config.toml
init_std_router = 0.012
norm_eps = 1e-05
max_grad_norm = 0.5
warmup_steps = 129
Below are experts of layer 9 (counted from 0) of a mixture-of-experts language model. Rows are named router (the router's row for the expert), gate (a neuron's input weights, with its number), up (a neuron's input weights, with its number), down (a neuron's output weights, with its number) and show model dimensions 0-63. Each number is 500 + 50 x the weight over its row's rms, rounded and kept within 0 to 999. Numbers have three digits each.
Before each expert's rows: a language model's description of what the expert responds to. This comes from a sample of Wikipedia text that the model never trained on.

# expert 46
Football player and club text, such as position codes (DF, MF), Apps and Goals, substitute, and pipes in squad and stats tables.
router:602437532543488527569456471410467512485471606472447483546482438534439477523475469461520507515490484493497493484469503472591518465544522514470479457466449481584577519551553509507500578470483489
gate0:417527393528548408513548464526537517548416543527488558506481470526555583536429492534449401488460540585443556511494552553534512492509436468489404490600504408464485440448504474434607547464611391
up0:569368545492559453542545418589490507506600507463496548530492544481601574416463491489574478484485512534534545509529495476503506571435486431501577497492515433563475484556396542573537512505473491
down0:584522544523513501535521428462376545514528535432507508504561553463588583517502488558425411448558469456472492459396523582407453532412441546479598487513498477641535474476442501455569481483444480
gate1:499475440512541467538518500490476514551481433487495494506559474537534631509404460531632561545517541515556489446527511476485493586436516554660514511422561521491523496530627552524597473572457481
up1:542504468454533507547528568550549493558515493481433439427475448461523498615574446502452439438424451434457575473529486515532475411473532454479468429490531459489622473448567469417463508501582533
down1:489469527403527602480463454496521455523599522547625415463451510497496406473480562437598513412453498503579473500484511546510487530567486527411466569445428536541626483493491474581399452527500505
gate2:541444511502550550485574483533468533472458535511465554458490457464453444437551492459480481593466525446528428565505535506510491552558448505496508550470352464432505505498450441512571582503560491
up2:446445554513476493470432520537436426531576501547467383597474489545446549541579532471524446481506487490482438490451386509529449493599549508552477498488443446542520404531442522417412480432457519
down2:440397509506399507551438506536615554510502483530468405551493490533503518472515586459480408485545451451430449433542554444492468598566617487512498425584441427597482393462538456410472441486519503
gate3:522465500438521407478496490569468452478525464531470511488480445612504466435501491505551550517530596507479502544463567495618500544436403551481606500450471527499459498498390602471503485416574466
up3:409564520526480556473495487445463497525488525548533501415486460409410527546461539535446556425508537528512516502463436505605532472581530504452489462494535487580515520498559414480441512496536571
down3:515466479432524466571512450555409431518487488521518421468482491497422449592497426520474459565487522518465420458513434497444485533474503594586510533549504396477513495558425525448569430512499428
gate4:443559441497480594479560492400512564523500475571423491463559574471423556547485559502471499475461509481471487509515534500462451512510488498503459486445475431552508498476535410464602442521587495
up4:573437545472501530484503531582526440386500519537548469499504435529511508568487518555434477459506550509537519502511407512427507452461493473594412479580431429420513521437453453524474461520451447
down4:646478467550462568457406566454607504458508505580470511593506479496513447521517464459600407567499505602515502520460436506521472533566471545459492518504505456511420521521535432481439528408573458
gate5:499516508449506456604432467460498564466446467492553484586505508482460550533487441553524577566514470424529532428516486525496532491431495522549494494449518471437442525522612517544458516421446437
up5:492489570560505536373491487513440432553572445472509482486488557449524466554475590548557476508487509464571467528507402530500539447358486496495523499548522540529439458354470506466495488393591422
down5:439461454384505396508577516519507402585450459489498487532472459563502562535486549457503460464486569453580491636517474552510577497506545501514451617476428538580462482440526470510472471608478576
gate6:524548622495468468481542527543465494549534607546516493382541338535530523563433354482443554498455494506607555572533540598453543519454523500499440575470472489490479513454532492476539498491549430
up6:560459421505468366525443432412396491474524443434432542505544441589595479460507506488466428454500468509488526468481514522569600503456514459473519469463501499524539459527446502535515509469450547
down6:518513543429484522540430355510548516427458457432514544455447604582540489457518462499518573563442520583470542478488501571460537498394477486507474502523442534462609577448485540529480502553532504
gate7:490419481416506511474432541455461529390452403484467481579497455578427467397440434448499410468480507511469475480557428516333475536492488498482502460551553411472442455515412518550482508511525401
up7:467451568410558454486490485533497494449560472485591575524569391447494574497371530482515543477539462488472514497470432432509399487363452535504497442562573450477427441520470600504479444545558450
down7:468492502484514515482485426521530479473514601539471469471464467571545457520422493504538471500519394535541524530471432540594428555492526581560543487506513471548452415472468537381514449519473511
gate8:445499563488571481524470500504430501566588535533463434412531399501537539503473398458413491483558484509522522501562567420452415496414496529527573505463465500408538427470439552490582554560390398
up8:431520426380479509518511523409550492542507462538423556551467460490510546470487561492454548559448420557497493453495599580597591501450450470458545513510534455471555503462560456454490410432479512
down8:574554452535469602607505569447486462471620546536458518464555500514464460556457526531473484559422499500499524537485478472472593506524522562448497597370504507463447552547538515562505507471536481
gate9:479434518537573464486554537501536433518517512480498484528549462466489504402468480507529407547471535558508475382543454553506515550555431514459519531432616462589493507509582455514417521590463508
up9:496535516480529511534451480496451561499550456500572524511406405564446513527518414527405434448507534396520548554500524551540507489438438475484479496386483510520491537546424481458542471504567461
down9:444512397470444530669519549611533487438516373490533526505433490562513477572557594514492453489415575558483409558474461508490545508564506653541515499592491440463446444500468500479589492517506507
gate10:476427521592501450545489429531435460650438518507437518547482533557495581446510474444460450387467474531572443486516482488520543516405591465455583496494538533483426488497414573429583500517451442
up10:470477461480473543469522555509546468424477462552517488534432445418519511480488545511502489547547499491509519465527474583434518474520592529531514519465578434513503473526537544500609424555420468
down10:582484483528495455540489519464522504434502557541569464484421535484470599454482496444594455555544550458410454345508564390522508564428522503530406461457547440500574510540585467508494499629523553
gate11:478541484524518497512489518437550499556499520485446585477579484549573620399505566481471440551531442526468503465456554535467555518559461562497515363480528562615409556576468546618485557461482465
up11:546431429631476516500522470471490449582515462443454574421449581590525516424531404511440444506462459589503514417548475515525566579521551582521550435481415426571614515480503526494530535548555455
down11:447472509443486478608623427404583458563494521536601518418444472513434532576502477521499501559482570464522522498431520525535472481536473432430474519533513412562522467451421495556437513537486565
gate12:427513468493504518527523579561550539394567558416454460487503530516432499521456335447489465599481525466465577505507418515564556527503459476521510455480498373509501520445464606531535422512458392
up12:522538509502588439375545499502538483459428615467442468425570422575513477451458548423569507545533514541523454553513525496486508548491508467530560547391580527485378518554489431438549500501450544
down12:407543571583462613547448542518516442506493391473482498439551463478453554533522536560539526485599410569493546489520460427588525513489475576532465463435483545505554480507472543473533533437496552
gate13:488504440569452508499500498496518506437554459377472567543566524497470553501479504587491502496456530496454532481566595489626521543510427507488593534508440468470591547435517471459498493439420565
up13:446482528418568465437404498567525425451549493490499506538471570563504544497588517447648429413505508349436489480509530506446513531517490495575479527550474480462561410500507507462435579560570483
down13:521522442491462507522429506437542528491458563404460537438553513530563476435579487534435534481514466524565464420491545470456524504551513445468612435595542602499514564496512449487564551578529551
gate14:480513488498539365543431455438469593494495493527510591520502443576567503572475531538455411560464470567431511572511510503537500594431611497431489485506495542512456509557532522468451544551510542
up14:555575570373495490451478533515485563485452515547479472486468450432531490598540558506547488455464493398507541641519429489465479577553471550465500512544556591466434442569453584457467481501513545
down14:454521396461509465542499554569565475430506485553535535560493556537455496579532494509501510393476492561467505515545424448449495513502427515466557462440500457502461468480419493502442531510514462
gate15:510515511500506522444467476539499434412568482568597347505479542492453541526492416539557525456459585498473486506483454533387475647571455549497553492453504466532477452548483522481517479546604498
up15:565545557466518463596480506543493483473448518470559381443539565548475465507530548464541423443514586553474405601524486476532489512529478448575482499553495590458502445510439449443441452516471471
down15:505519521543508573615411544416552525469476514526455459458542552621476398487492529567521425547425454459525440499520454504537456480526445473516537535572578442519493520489457495550387464433502496
gate16:558491487546444548452509590489522508544467489496471543436389480502433522586492559529508519487537469548478513599506487481551446445491426565548496542544496458554541477539510499535532424494427491
up16:514612550459409507538504548501480482547488436552523465466449505373488536451589471465505565469545505462556483501452518602399488501551504453471513468516497498462488464548401536458525560489466518
down16:559528508495488577460474527525501566561532484408570652511444541533467571500478566429475519379553487513539503515469518492419587463576577460524531439555448452499475499558510655560559580486497514
gate17:486446514487532545609549497477447379548476461486399454578576512503566464478525473484496492465490468491438604515561586540577612593467483539501561530487482527545525417552516497503463465526581574
up17:448496407443508491530525584548517561579422494479490410543540505524539510472500532491479375546484496457470463512492533457444437513457459505484521509479497488507540510478604481515452522514481499
down17:496490555512503476436533567517486547464495485474464450436480499485550523428553381516597447535530465455467480643501531488457411640525471485442479469441594512474494509533465591511574455575432386
gate18:568523523573486507529499468545476549419506426475446469462570404464561450507524559497475502461486479503448564458498443540465510465435572465458445506474478514457511494536485534523476515543475494
up18:515538434469535543485512544462427598493500523523501550406457470620462504487482422507519553547563437490465393492504420546525408494502568523472470475528402507464453560569499532449507524458548423
down18:549610441517422589542483507536521597478544543537537460476521580473498490431525521468493483504487499480503461497463474452554538521485545432413484508488456459404564489484499479528401562491472568
gate19:482571549448550515503508500562484467551514541572526498425486519505548517455535493493402516432555424533434508427555548523504535525532537511556517499457468438474424410411473477534446593573468492
up19:435445538481463446498526574497487480452470523558522501559432413531498469536423577483523408508535530510491474571518546512617519450449554523466510602486543591495421420538449580496488493513619477
down19:544425445547596570528455495427578540449465536607423467580476543537403539405535527512606480492527445501478526573428463486564432501439499502517472599543389551434536500501465485454517522526482594
gate20:490481405432512456559463540478517561545549461553435531437440423531555519452474531505580502431439527428518480519509547474550542519519497561426517506479487494475537505476577509503484485470410505
up20:519498393499529601505562476523530589491576421504413506467457548508469489485396511539488557495459416519576478459455413474589506440600554512570536451470476490538562619511480431472491473412490441
down20:556482492489488452415446537457514574489468539546506573534459530424475463548533499522456406520499557500491568604416529466479630514621504567471472505505548562418490595547518540538547469511534490
gate21:567508471421536424479463439593516540495517408453511524482465541514547417459527501442479543469607485514512535469478550507530482468540541558461530446542462433483473577510469417474485492486440547
up21:662460497613503529552555584598568507426565483433505568444440541498432464548482556592412558557488461399475478504484504516518452501471523547521559478466515483510542526549524508531501522566488489
down21:493607607498489532520437488469460499516459480532557449532508508542461475553540566594525415523447476538512489403508457564470566534619517537405453548465530596596540521526544483545512488557488483
gate22:483516433527538493548513545456520493486455545523517492489477464513484613447577602409490487537481556505431487433469417471516556547569479589514481547442523478597429385515642565435558625479422418
up22:463541471456480445446541600528554521447648458515494486460412482560492479521473446517507432465563487457566496504579603543491376492532443480542361581465483544459469499543468495614515462495456521
down22:509551477579429460468459474513439465454416471519595437475495550434515383496543504524489540484531568530555432473569534510539504454583524390447490567546450510482550480503606453537445470487520460
gate23:428510484525449554447573444541512457506550527565442590536534508468519494483462515476455567445503459565467609507491512579569476452515549473603506420466586445480549447478554488447532441546474496
up23:563510492498442568479444522509507514511489451398411475484550543614494485462444508472451578416546401551498588514479485485423471455576457521493488414540554550551517524487578497545469568494443604
down23:585518460508479490517527436616489513457581440459592500475560516445513450553559507520426566562558473536372481504489561488485506492547474503490436484479496535445509597529582494457518456501496468
gate24:546551499499454456514443504486453411514488536543442428488593518594500481484548482438495466579526425570439478441520447528443425510418485564603456507459557407491564421488519419573491441526361532
up24:441496507507427569479547465442474543396452422552445446512427446518473593491520443512552476630562531607503510489536434542449407531509526551552488434585537570547576513486554521510466555527531484
down24:538477485536433507440441549369445460514435466525533502404543521425345464435469544426474435478460502465528443407437552495463470547510506460512536421465483454478550511473465484512385521536397524
gate25:416421488451484499526522559507540467434501472564454560447515379435524394436521540465564566504508565439476468484528529473534612543520424452459469522499568464572470552474563474592522511517345488
up25:555457344404597526430531519467521466528539447468565537558426498503501460523495535567438462497512469451491596437495502542516476463505467454508488433562506480489472521537426556328480495509476545
down25:387528445545504504454530535452446530501495490538483455580618490515459471431464497467518555514409527515504523495470429581490477467447404467486407525504461499461554429400451566388507510409458495
gate26:511559582516513444516505448458504520475557518477374471431459436405561534513491416492486507547544509488501535402554564551434530525512524543601423431454574501554542455495541410562454461528501523
up26:438466437492453484552462567496511494511493488575468566510591548503601484420553616548526514562417402590488534508479481514580400469435510478473493479440497542535571548499593458476479522473528494
down26:486484565426483419431453427376393562487478515474560584574517420559483471540601557537505554564472455516581417495479515530443534456473481499482514459541459492508403471463503494467455393474525527
gate27:554538434488543620573564502429475479405591521465477529419519499551476386451434422455505486576552507568458623465441543550505481543449471499555467521444444520467461574390519465542539663550586589
up27:433570518608535567541499472572498500528528580423478484503524534524486435426517519518494633433548482498502554509482604482559554347455476526587503437491558558491498522569508420474541573507535544
down27:590450476528547500531560472532503572490528508553419469410460523516502536513462528514425536566440486483509550532559485431465592543543498472509589534459475474481450544563543514584527453569468537
gate28:486665413451462498457549490469567563469442416567447559536439401529395517529467386472493455485527483533427466474516472462521489428522542591578504429521477507485528400442515513496580561478566494
up28:452424475609520473532435403502471452532455515576429484596545661489449435467607506490496471509481489429462473503453537505563581507432464551481600398573496471556527415511498505505536544470439533
down28:528446454510471422485495525505519430433452489370470432565471562403515519474505527500476574561505560517512497391473555503454485438498432484491482483510518509498343528523440481511539544531481442
gate29:542442438444493484502515446492450566417493486502426526478541530526454441518451527542497609657557498462517498455516482488559432446404489493519457421462539538551519530466593434678435443493657499
up29:501480467409592493517463492622474497480491455507560452515454505485457557563435413529453462484485541535509472535427428527388420586589386553542512550431524452552374461495445519479474442463501365
down29:540498482446468543525495414432411475517521434521585461647501484527438492513497420478615451440539423454457569552486407515442539518522529537419559586501546506417495499517412536486534443522567467
gate30:516453565594372516568485562417544511505520551508479484423510555513516375522516584469635432532488511483455550506449448481499486509462482546502514511440476514474526506524534519594490533528571565
up30:514495453458482425445511538537526526509397498497422376498487418493542519603501602467473519486488509536406484635479511520523570396507458489421483473495444546444521471426443480456458366443459444
down30:506388514471409598562459648466500533559461487518554571526454467444540543558472578505447540454527501560545567486491506451594505529445497570475578568507468508557608510522490406550466442373461439
gate31:445526427461548468395490478494473580398444517544424567568516477522484572509500447491422400500482470473459523491579511474521565539480476485450525491574491496603563399457513603364511458552520564
up31:508490575502520505438568511440570462575538486452472568449491488546447579493386452469399504484480429561439514446464481462424521462445437527530436449487550535552461581602404574492470435489563478
down31:493522577562465635442513515489526506537499541496503529512500581435502470477516451531501533525489429433510488481470458542555506530528558519493599444420478466537462452518507485538438566533486501
gate32:490475558470486502467443450445534505416479485586438521435457471524407482556499503456601417464508465488466608432449453508506434512471424546515576613578478533504567490547614551508542432461444569
up32:553583499513446495510477541428431558512553481454521386552483506526517582534525529540469516418524459437530502438529444538491496523471452580541539521490532423539558448476557537526601484515427504
down32:513401605506523522531502491482489524508485497523534595538555486560402575548553482461526508490487590388522502514592566553447513437573461497535564574490402437534411600398425460549557589430474491